From a checkpoint of a small mixture-of-experts model trained on Wikipedia: a sigmoid router.
Below are experts of layer 6 (counted from 0) of a mixture-of-experts language model. Rows are named router (the router's row for the expert), gate (a neuron's input weights, with its number), up (a neuron's input weights, with its number), down (a neuron's output weights, with its number) and show model dimensions 0-159. Each number is 200 + 30 x the weight over its row's rms, rounded and kept within 0 to 999.
After each expert's rows: "gets" lists some tokens that make up at least twice as much of what it gets as of all text. This comes from a sample of Wikipedia text that the model never trained on. Tokens count by the router's weight.

# expert 0
router,252,172,258,138,207,190,160,131,233,205,172,205,210,163,238,166,154,227,206,222,188,154,203,180,168,200,169,231,191,159,234,165,211,192,222,192,197,236,228,192,175,151,223,208,245,225,186,191,197,278,165,186,163,139,214,173,223,165,210,188,175,193,104,196,201,139,177,216,230,158,184,178,162,151,234,211,174,214,211,176,218,203,205,171,199,178,204,192,176,204,156,230,168,245,212,172,251,197,198,235,174,240,203,217,251,245,200,228,210,203,234,204,161,145,178,179,236,223,180,199,148,186,198,230,236,228,206,213,212,251,211,227,196,208,194,210,165,208,188,230,189,198,177,212,202,233,223,185,137,183,136,223,172,200,203,186,228,237,220,167
gate1,219,224,225,183,183,153,181,216,236,197,207,209,230,193,169,173,177,212,153,302,170,205,172,147,184,210,249,234,179,198,157,143,198,175,206,139,237,166,212,173,214,215,226,221,226,205,214,218,198,186,184,195,204,146,221,204,181,175,160,178,160,201,163,202,183,202,237,189,220,189,161,228,255,246,183,275,192,200,193,241,185,235,215,174,222,143,225,207,105,214,180,189,220,212,164,201,165,183,211,214,138,200,190,195,212,223,197,247,195,196,165,202,215,156,228,151,181,195,201,170,178,216,227,222,173,205,208,229,170,198,170,188,201,190,219,161,228,204,225,145,181,183,227,246,207,264,208,239,129,151,222,236,198,246,221,212,191,177,211,222
up1,243,193,196,166,182,208,183,153,193,163,187,209,210,208,214,186,222,235,137,193,164,220,181,211,202,213,154,201,193,118,211,170,194,202,238,192,206,264,170,231,212,149,207,183,265,228,193,215,228,209,198,184,132,175,238,226,187,193,225,186,198,182,187,152,166,226,209,171,201,177,226,204,163,281,198,237,213,210,221,210,197,195,183,176,176,176,255,143,231,193,191,216,161,168,177,115,189,172,157,158,196,216,266,208,155,155,224,242,168,212,243,226,199,217,215,212,212,162,201,241,202,222,242,194,231,191,226,177,174,224,202,194,205,221,194,165,175,214,212,215,137,185,169,199,223,246,157,201,149,198,123,198,204,217,152,169,217,171,186,215
down1,182,229,164,186,146,283,166,174,187,215,212,184,242,208,185,155,176,196,185,192,179,179,228,184,265,187,222,191,219,190,142,188,241,220,227,193,176,161,213,169,178,186,178,202,242,193,188,262,188,176,240,191,229,161,144,217,183,188,245,207,212,230,214,182,141,225,185,174,263,197,216,196,209,186,208,225,196,170,257,202,174,210,186,187,149,200,240,192,192,174,225,184,259,178,280,174,194,214,165,187,156,205,255,129,235,190,220,195,204,181,217,199,234,245,195,224,116,236,189,181,136,181,199,186,215,238,173,254,197,207,185,189,248,190,164,201,205,167,201,208,193,172,224,216,252,175,145,167,191,200,184,237,215,233,195,218,192,188,187,220
gets: "|", "7", "2", "ay", "3", "9"

# expert 19
router,221,219,242,213,206,168,182,195,223,204,194,177,200,204,164,209,194,174,214,240,203,205,212,137,123,185,217,230,216,186,215,221,165,215,170,210,155,222,216,174,184,214,247,207,214,177,219,180,223,232,163,150,182,210,234,178,249,240,206,230,155,186,119,236,194,146,143,208,226,159,153,202,152,182,188,241,176,240,199,205,173,215,215,180,261,236,241,220,173,273,179,193,158,227,222,186,230,238,198,267,150,192,198,224,216,248,217,212,227,238,196,253,196,164,197,150,192,162,205,196,200,200,194,245,255,221,199,184,215,208,163,188,208,167,199,203,138,216,231,186,198,224,185,233,182,187,185,177,213,222,173,177,187,267,221,176,148,203,205,144
gate1,137,217,134,200,166,233,198,220,202,184,170,185,232,132,177,141,168,159,180,188,167,198,166,218,175,222,212,204,224,189,230,242,182,191,138,196,204,207,196,204,215,232,196,198,195,200,224,161,188,219,263,161,208,188,207,120,238,244,220,209,208,183,189,244,197,155,216,196,185,207,154,195,208,238,186,146,227,288,244,206,193,166,196,174,170,194,175,203,177,139,181,209,186,257,211,237,204,253,207,176,201,250,131,245,186,208,211,231,224,207,209,198,177,214,155,201,225,177,222,191,201,162,242,215,153,184,221,238,189,175,182,155,187,230,235,249,189,200,180,184,210,164,204,215,219,162,160,174,183,195,151,227,165,211,250,166,197,194,234,230
up1,197,198,162,177,211,174,192,213,225,183,216,222,176,182,209,224,205,147,216,180,248,187,239,237,225,216,191,140,162,196,207,240,254,212,216,200,212,216,156,175,190,152,209,265,175,198,161,175,242,220,182,222,210,196,230,260,149,208,217,204,219,174,254,151,189,193,233,176,190,190,218,237,152,169,213,194,191,157,186,170,272,280,194,228,179,200,223,198,183,211,188,237,172,164,214,183,178,168,206,225,222,138,243,162,246,233,214,200,225,193,216,213,189,157,196,197,204,225,226,209,187,234,196,192,238,160,125,196,200,225,201,205,213,139,181,196,180,181,240,168,217,158,204,137,201,173,257,183,186,147,214,214,210,176,126,179,220,262,197,205
down1,173,247,225,240,211,196,235,212,196,187,240,126,161,172,144,240,191,205,179,206,192,243,237,179,177,192,189,231,232,230,228,164,194,215,170,195,248,144,192,212,136,190,196,236,254,214,197,221,163,187,202,203,210,223,214,182,189,186,177,206,203,148,188,213,227,242,200,230,249,198,151,207,242,210,208,196,237,186,229,165,215,189,175,190,239,244,217,208,155,276,193,219,221,182,225,161,230,218,204,204,155,177,173,250,164,223,151,232,195,195,203,215,201,222,143,193,202,231,215,198,193,242,167,198,196,146,185,181,255,205,212,245,185,205,219,198,205,71,168,155,245,194,220,173,162,167,233,192,186,175,173,195,206,227,217,204,180,224,166,192
gets: " |", "-", ":", "|", ";", "==="

# expert 18
router,204,171,234,156,187,204,162,177,218,147,162,221,206,193,221,198,136,171,162,224,224,191,247,193,119,170,195,197,200,165,207,172,211,188,180,208,167,212,233,212,163,190,244,226,249,203,196,211,218,254,161,146,173,174,219,180,231,188,229,192,144,166,155,226,210,112,190,192,238,154,192,151,135,167,171,251,183,234,158,188,211,208,203,175,193,201,204,237,156,236,160,204,184,190,221,155,242,223,237,208,196,206,189,254,250,256,215,222,233,209,225,181,194,161,177,182,228,205,178,196,208,182,157,225,247,207,165,222,242,227,207,233,217,185,186,193,154,229,251,210,247,224,213,221,189,178,184,169,169,191,197,209,149,228,243,191,200,203,230,198
gate1,184,175,159,176,147,217,148,158,213,139,178,201,210,160,156,168,183,182,211,133,199,240,226,220,214,192,182,200,202,167,214,205,196,214,207,223,176,210,175,190,181,188,178,194,212,173,189,190,220,190,220,155,204,199,226,211,191,173,176,196,211,222,205,167,237,182,230,253,219,143,166,154,170,219,250,237,248,201,187,172,147,224,214,208,203,244,192,257,198,199,199,144,206,198,245,159,274,220,181,208,208,197,221,205,167,172,246,171,183,179,283,203,222,201,218,226,198,178,157,202,178,214,191,229,259,213,140,121,203,182,160,203,197,223,207,268,204,222,268,166,222,216,203,145,193,193,219,147,227,200,205,166,135,221,218,200,176,215,183,176
up1,176,168,165,169,204,195,157,203,149,138,138,216,157,193,211,209,198,234,269,169,193,215,191,268,193,201,188,183,183,192,237,196,218,205,219,179,195,218,166,204,187,214,209,213,214,176,224,211,212,202,177,158,250,203,171,224,183,207,219,216,241,266,243,138,156,175,242,211,211,197,202,234,202,205,208,226,206,162,205,126,240,189,187,215,203,257,235,202,171,199,180,209,198,202,189,171,190,173,255,188,159,168,221,158,245,175,206,181,191,132,216,213,210,173,169,191,198,221,191,212,177,212,201,247,208,208,160,227,205,155,215,184,188,235,266,202,193,199,280,169,254,153,218,257,168,268,163,176,183,239,246,166,201,197,223,204,163,158,210,198
down1,211,158,182,192,245,234,204,187,160,192,168,232,154,225,178,209,203,178,159,211,239,182,179,140,203,192,215,247,178,179,166,211,171,212,205,185,176,141,165,187,228,222,254,239,215,174,186,147,224,124,203,247,186,172,177,185,189,165,207,209,202,181,191,205,181,271,203,167,194,208,196,177,282,181,256,199,206,211,172,206,203,202,125,260,194,167,231,203,165,257,203,172,194,268,236,163,185,231,237,203,204,175,204,194,197,185,198,193,189,241,186,209,178,206,189,230,139,229,222,195,231,151,161,225,176,178,177,286,187,196,217,169,189,196,224,196,189,142,194,220,180,179,228,215,234,219,271,176,153,205,174,181,187,228,189,220,224,179,206,214
gets: "0", "1", "2", "9", "4", "6"

# expert 12
router,224,144,215,163,162,222,165,173,196,192,180,160,191,202,222,174,178,200,180,233,209,199,212,133,154,148,177,236,230,138,200,221,207,219,202,178,195,218,205,203,164,179,196,169,238,210,187,222,171,247,132,174,172,226,207,178,225,219,225,172,174,189,166,170,207,113,197,160,195,197,155,193,179,181,159,183,188,236,176,191,222,194,210,153,235,171,240,199,185,270,147,244,206,162,196,182,217,251,190,203,202,171,236,184,267,261,180,174,250,193,212,208,213,125,189,152,251,246,219,156,184,233,205,221,216,210,191,168,243,202,179,221,218,207,176,197,160,190,168,202,184,194,193,211,167,211,233,176,178,166,174,164,196,177,222,168,186,225,247,150
gate0,219,195,168,209,216,236,168,212,154,147,213,199,190,151,163,170,130,193,190,186,122,264,184,171,197,209,191,166,160,204,243,185,179,193,192,213,215,180,220,171,167,185,207,205,213,228,273,254,184,209,218,193,198,256,171,207,158,182,232,172,226,173,179,200,177,174,200,191,239,191,190,149,201,166,212,211,189,216,175,171,195,135,167,190,236,202,204,192,196,207,159,161,204,148,175,188,193,271,222,178,197,212,189,199,211,170,214,150,181,221,173,172,248,152,157,190,202,175,200,194,216,179,223,225,219,140,214,188,261,142,205,154,165,201,169,236,198,219,169,164,221,191,186,174,164,157,149,205,138,226,263,212,191,211,236,230,232,229,218,171
up0,202,169,212,185,243,211,218,156,227,185,242,165,213,190,210,218,190,185,181,235,131,191,269,167,163,179,184,182,216,170,140,235,190,195,198,202,168,224,151,214,196,277,199,205,172,160,247,205,199,217,125,171,269,196,223,201,231,253,177,249,207,231,244,228,188,170,170,257,169,174,161,194,209,212,224,265,174,164,162,221,186,214,192,211,215,203,251,203,134,224,198,144,243,208,151,181,195,231,175,253,183,208,196,200,178,188,216,163,172,216,222,219,236,211,237,210,193,196,213,243,194,187,242,233,155,202,231,187,254,186,223,254,168,169,200,202,189,234,190,183,180,206,204,199,169,162,200,251,232,218,229,199,194,190,245,191,199,210,195,160
down0,229,180,207,196,213,238,205,158,186,154,194,257,172,198,161,192,247,178,198,194,210,207,191,176,192,168,164,186,216,174,193,132,220,164,215,240,167,172,202,142,180,228,223,212,193,236,202,205,224,198,209,183,151,165,175,218,204,199,218,155,242,217,203,183,181,206,179,170,169,171,256,277,219,156,188,189,196,252,199,188,178,272,224,204,192,251,274,201,225,261,188,203,214,178,186,146,186,217,217,225,224,179,167,198,192,147,180,175,155,149,164,189,246,243,177,241,190,163,187,209,222,191,142,242,201,215,203,195,220,234,204,178,223,232,157,188,156,209,211,187,196,131,216,227,214,192,177,205,228,259,217,211,200,222,150,197,174,253,253,172
gets: "0", "it", "5", "3", "4", "et"

# expert 1
router,234,202,220,198,212,154,164,232,204,157,132,242,209,199,189,188,152,181,197,226,164,161,248,201,198,212,182,227,225,207,239,194,151,202,152,217,215,217,173,156,202,163,197,221,224,211,203,214,239,279,133,182,193,143,233,153,239,208,208,209,207,167,169,213,203,159,203,179,260,165,192,194,161,155,154,215,182,252,174,209,227,191,198,174,236,239,185,242,215,228,185,248,165,194,245,190,270,240,194,234,220,204,192,210,188,180,234,224,213,239,190,210,181,180,226,154,199,175,215,163,201,171,158,190,188,221,163,249,246,220,180,244,193,212,208,199,161,218,193,206,221,230,204,238,273,226,220,151,191,157,158,240,160,218,207,195,213,239,211,182
gate0,182,230,185,156,204,188,210,249,117,180,196,189,185,193,221,239,197,224,188,196,183,158,238,189,210,206,265,198,122,216,216,184,189,198,202,227,211,204,197,202,220,206,232,182,245,203,240,227,270,233,189,258,154,198,241,201,177,176,187,165,234,253,205,231,215,198,226,241,219,182,242,193,211,176,216,194,187,228,201,218,205,144,191,167,203,162,229,183,180,244,183,208,163,230,244,201,211,199,257,151,238,209,235,213,145,226,219,265,174,151,223,206,220,135,198,206,226,222,190,188,192,211,193,172,220,159,256,276,155,210,195,199,215,146,228,211,214,246,197,160,229,134,182,206,168,231,236,159,217,214,204,160,196,179,183,207,204,193,230,219
up0,195,142,175,202,196,197,235,221,196,214,204,162,196,219,171,214,163,222,211,254,235,217,208,239,222,183,212,180,159,207,142,212,224,235,145,178,206,219,181,170,190,247,238,181,238,197,209,228,221,203,219,255,158,223,180,198,173,180,151,190,235,250,228,220,175,199,197,212,175,194,207,253,184,146,164,182,229,209,182,192,184,169,215,229,184,188,219,237,202,224,211,247,213,196,213,217,226,227,226,156,168,226,170,129,189,217,212,171,214,186,219,205,152,186,176,162,210,266,265,174,207,206,227,199,192,198,247,165,242,218,178,176,178,186,225,191,198,218,227,165,195,175,196,154,189,215,130,195,195,94,223,186,160,167,238,266,251,180,228,251
down0,234,205,203,210,189,140,211,174,219,141,199,245,233,181,223,201,222,184,176,193,217,197,209,239,171,168,125,223,285,173,185,211,184,200,233,232,178,174,164,189,226,242,180,189,220,176,187,209,205,162,217,179,264,255,189,212,168,240,259,192,207,195,221,177,248,190,232,199,200,186,188,211,251,224,186,148,206,161,206,179,218,235,193,179,167,207,187,197,167,179,205,259,213,245,216,199,184,190,206,226,206,192,263,210,178,241,152,226,232,222,136,202,197,260,250,251,182,180,187,169,168,178,214,209,209,188,166,192,190,213,229,171,236,233,201,153,231,258,173,216,219,247,227,175,191,190,179,200,149,109,190,212,206,221,210,161,220,195,188,244
gets: "m", "re", "in", "n", "er", "h"